config.toml
n_layer = 8
d_model = 768
n_experts = 16
experts_per_token = 2
d_expert = 672
d_shared_expert = 0
activation = "relu"
moe_layers = [0, 1, 2, 3, 4, 5, 6, 7]
router_score = "sigmoid"
normalize_top_k = true
routed_scale = 1.5
balance_loss = 0.000132
balance_bias = true
router_cosine_scale = 10.0
init_std_router = 0.0164
lr_router = 0.000183
n_head = 9
n_kv_head = 3
head_dim = 64
vocab_size = 32000
norm = "rmsnorm"
norm_place = "pre"
norm_eps = 1e-05
positions = "rope"
rope_base = 10000.0
rope_fraction = 0.25
qk_norm = true
attn_scale = 0.125
tie_embeddings = false
parallel_block = false
init = "normal"
init_std_qkv = 0.0174
init_std_o = 0.0216
init_std_up = 0.0249
init_std_down = 0.0249
optimizer = "soap_variant"
lr = 0.00509
weight_decay = 0.0
lr_head = 0.00326
grad_clip = 2.0
warmup_steps = 50
schedule = "wsd"
decay_fraction = 1.0
decay_shape = "linear"
final_lr_fraction = 0.1
batch_tokens = [32768, 65536, 98304]
seq_len = 512
doc_mask = true
train_tokens = 960400000
steps = 15882
dataset = "wikipedia_en"
Below are experts of layer 4 (counted from 0) of a mixture-of-experts language model. Rows are named router (the router's row for the expert), down (a neuron's output weights, with its number) and show model dimensions 384-431. Each number is 128 + 24 x the weight over its row's rms, rounded and kept within 0 to 255.
After each expert's rows: a language model's description of what the expert responds to. This comes from a sample of Wikipedia text that the model never trained on.

# expert 6
router [114 129 117 117 114 103 123 122 112 128 153 147 127 131  75 135  83 138 107 157 149 123 105 115 120 162  59 152  95  91 147 145 110 160 118 112 116 190 134 122 104 125 132 123 136 142 166 152]
down0 [ 96 186 134 109 125 108 102 120 127 173  88 134 145 156 129 132 157 117 135 163 121  94 155 103 129 141 170  87 126 146 107  85 113 140 118 117 108 155 108  56 115 121 122 168 147  95 121  70]
Description: Prepositions and openers like in, during, following, at, and opening brackets or quotes, frequent in sports and political biographies.

# expert 15
router [112 124 139 130 136 125 122 131 146 139 107 129 106 123 118 134 162 136 119 113 125 137  78 118 142 158 102 136  42 122 117 103 107 136 127 124 104 205 121 130 131 103 127 134 101 112 105 187]
down0 [ 84 141 148 119 120 138 138 130 110 107  88 135 120 103 139 154 113 119  99  89 132 113 147 128 107 150 158 176  86 160 146 150 139  94 165 133  94 144 156 110 117 111 114 142 127 127 120 127]
Description: Pipes, spaces, semicolons and numbers inside statistics, election and score tables, such as 0;, 6–3, km, %.

# expert 4
router [100 128 113 145 122 111 143 120  90 133 101 139 162 160 156 135 151 138 125 123 139 154 105 120 106 135 116 106 156 127 132  97 100 147 140  99  98 144 114 121  96 115 109 136 116 115 191 154]
down0 [168 147  99 140 119 145  80 122 111 113  98 158 119 167 134  91 121 113 121 106 132 151 141 137 141 141 100 156 192 137 134 125 102 155 110 130 115 150 162 153  98 106 122 103 132  94  90 149]
Description: Periods, closing parentheses, semicolons and line breaks ending sentences, plus clause-linking words like but, who, which, where.

# expert 11
router [138 120 116 125 142 105 120 140 164 143  91  97 128 155 141 145 135 140 185 118 123 131 143 110 165 107 149 125 109  85 119 129 164 104 131 102 162 129 162 134 137 138 131 129 140 103 138 141]
down0 [124 134 167 128 140 142  95 139 129 104 111 101 118 130 122 124 149 176 161 117 105 171 153 155 153 139  80 152 119 144 149 175 147 110 151 101  94  92 144 136 110  90 151 127 146 121 166 146]
Description: Prepositions and linking words after a noun or verb, such as of, by, for, with, as, including, plus colons after labels.

# expert 2
router [ 93 125 152 162 151 137 108 143 145 136  99 135 140 139  95 143 168 139 136 156 110 144 124 112 118 164 112 111 136 133 112 153 138 137 115 114 138 152 110 123 133 123 112 147 165 109 148 137]
down0 [160 131 153  98 131 121 116 136 211 105 112 157 160 107 162 116 145 153 130 118 138 136 140 138 115 153 124 147 133 117 128 111 113 153 100 145 124 106 176 129 128 118 154 119 124 158  86 125]
Description: Forms of be and have and modals after a subject, often in species descriptions, e.g. is found, are native, has been.

# expert 3
router [163 138 121 123 128 145 157 133 148 115 105 145 123 156  55 142 129 121  92 198 133 120 132 129 117 117  90 152 127 133 123 156 142 140 130 129 154 177 158 137 108 139 145 137 145 145 201 127]
down0 [124 148 120 145 127 104 134 150 122 120 136 138 157 153 111 147 123 142 128 118 158 149 125 148 114  92 135 147 167 149 135 114 153 139 158 147 114  84 107 113 144 131 137 145 121 133 142 170]
Description: Pipes and punctuation in tables and lists, placed before names or entries, plus first names and country codes like GER, FRA, Robert.

# expert 1
router [ 84 116 134 122 120 139 128 130 151 109 137 102 163 163 136 135 118 133 147 132 118 123  84 166 111 133 134 109  87 129 118 113 151  81 102 154 143 205 124 157 136 107 119  98 124 120 135 179]
down0 [145 116 127 138 188 107 126 115 110  94 105 160 172 101 106 154 175 121 138 114 162 112 115 140 106 143 104 106  91 142 123 116 147 107 145 125 149  85 120 156  48 137 147 190 165 160 138 112]
Description: Articles, possessives and conjunctions in running prose, such as the, The, his, its, and, or, plus list-item hyphens.

# expert 8
router [ 94 133 158 138 153  81 144 126 123 134 126 150 133 142 143 135 126 113 161 103 152 130  99 137 104 131  40 132 135 110 115 122 115 108 131 141 100 192 116 116 134 142 144 110 167 141 170 128]
down0 [162  88 111 148 147 133 127  84 131 168 140 117 134 131 108 111 140 101 119 117 171 116  98 152  98 149 163 135 140 102 108 101 135 139 164 141 113 107 141 113  99  96 161 109 122 134 147 133]
Description: Personal pronouns and informal words in quotes and plot summaries, e.g. him, you, himself, love, gonna, just, close.

# expert 7
router [104 108 165 122 131  90 148 136 139 143  91 132 119 138 157 138 165 146 106 191 131 136 124 157 107 145 138 148 131 134 127 126 139 138 128 173 144 161 151 140 118 133 106  98 142 127 185 161]
down0 [111 145 110 111 133 149 151 100  77 121 137 137 128 127 131 104 130 119 174 119 107 171 167 155 156 107 126  98 133 143  74 117 125 165 135 147 110 136 140 100 100 151 136 117 100 121 161 150]
Description: Capital-letter acronym pieces and final words of organization or event names, such as USA, League, Cup, Championship, Railway.

# expert 0
router [109 114 141 149 131  91 153 117  90 139 113 110 163 150  98  98 119 142 135  55 146 132 135 136 100 136  31 147 111  76 142 131 132 106 135 143 125 210 122 148 149 134 132 116 140 118 168 169]
down0 [162 121  92 112  98 168 129 132 147 135 150 102  52 142 143 147 147 151 169 136 106  99 115 118 148  89 148 125 139 146 123 129 130 131  90  91 158 122 112 142 140 100 118 136 126 123 129 123]
Description: First pieces of names and words, mostly non-English or transliterated, plus raw bytes of Greek, Japanese and other scripts, e.g. Ka, Al, Li.

# expert 12
router [116 107 126 134  94 155 113 142 106 116 184  96 114 127 157 112 140 130  93 149 132 140 163 126 161 122  74 151  48 106 169 104 121 163 109 104 143 132 117  99 127 148  99 121 134  94 130 107]
down0 [112  95 137 166 136 154 128 144 155  95 106 105 130 136  99 142 130 130 146 147 102 153 150 109 109 136 162 112 141 131  96 123 182  93 101 155 125 139 130 100 104  73 136 190  84 103 166 100]
Description: Newlines ending lines, section-heading equals signs, table separators and infobox list dashes, e.g. ==Reception==, ---|---|, - Born.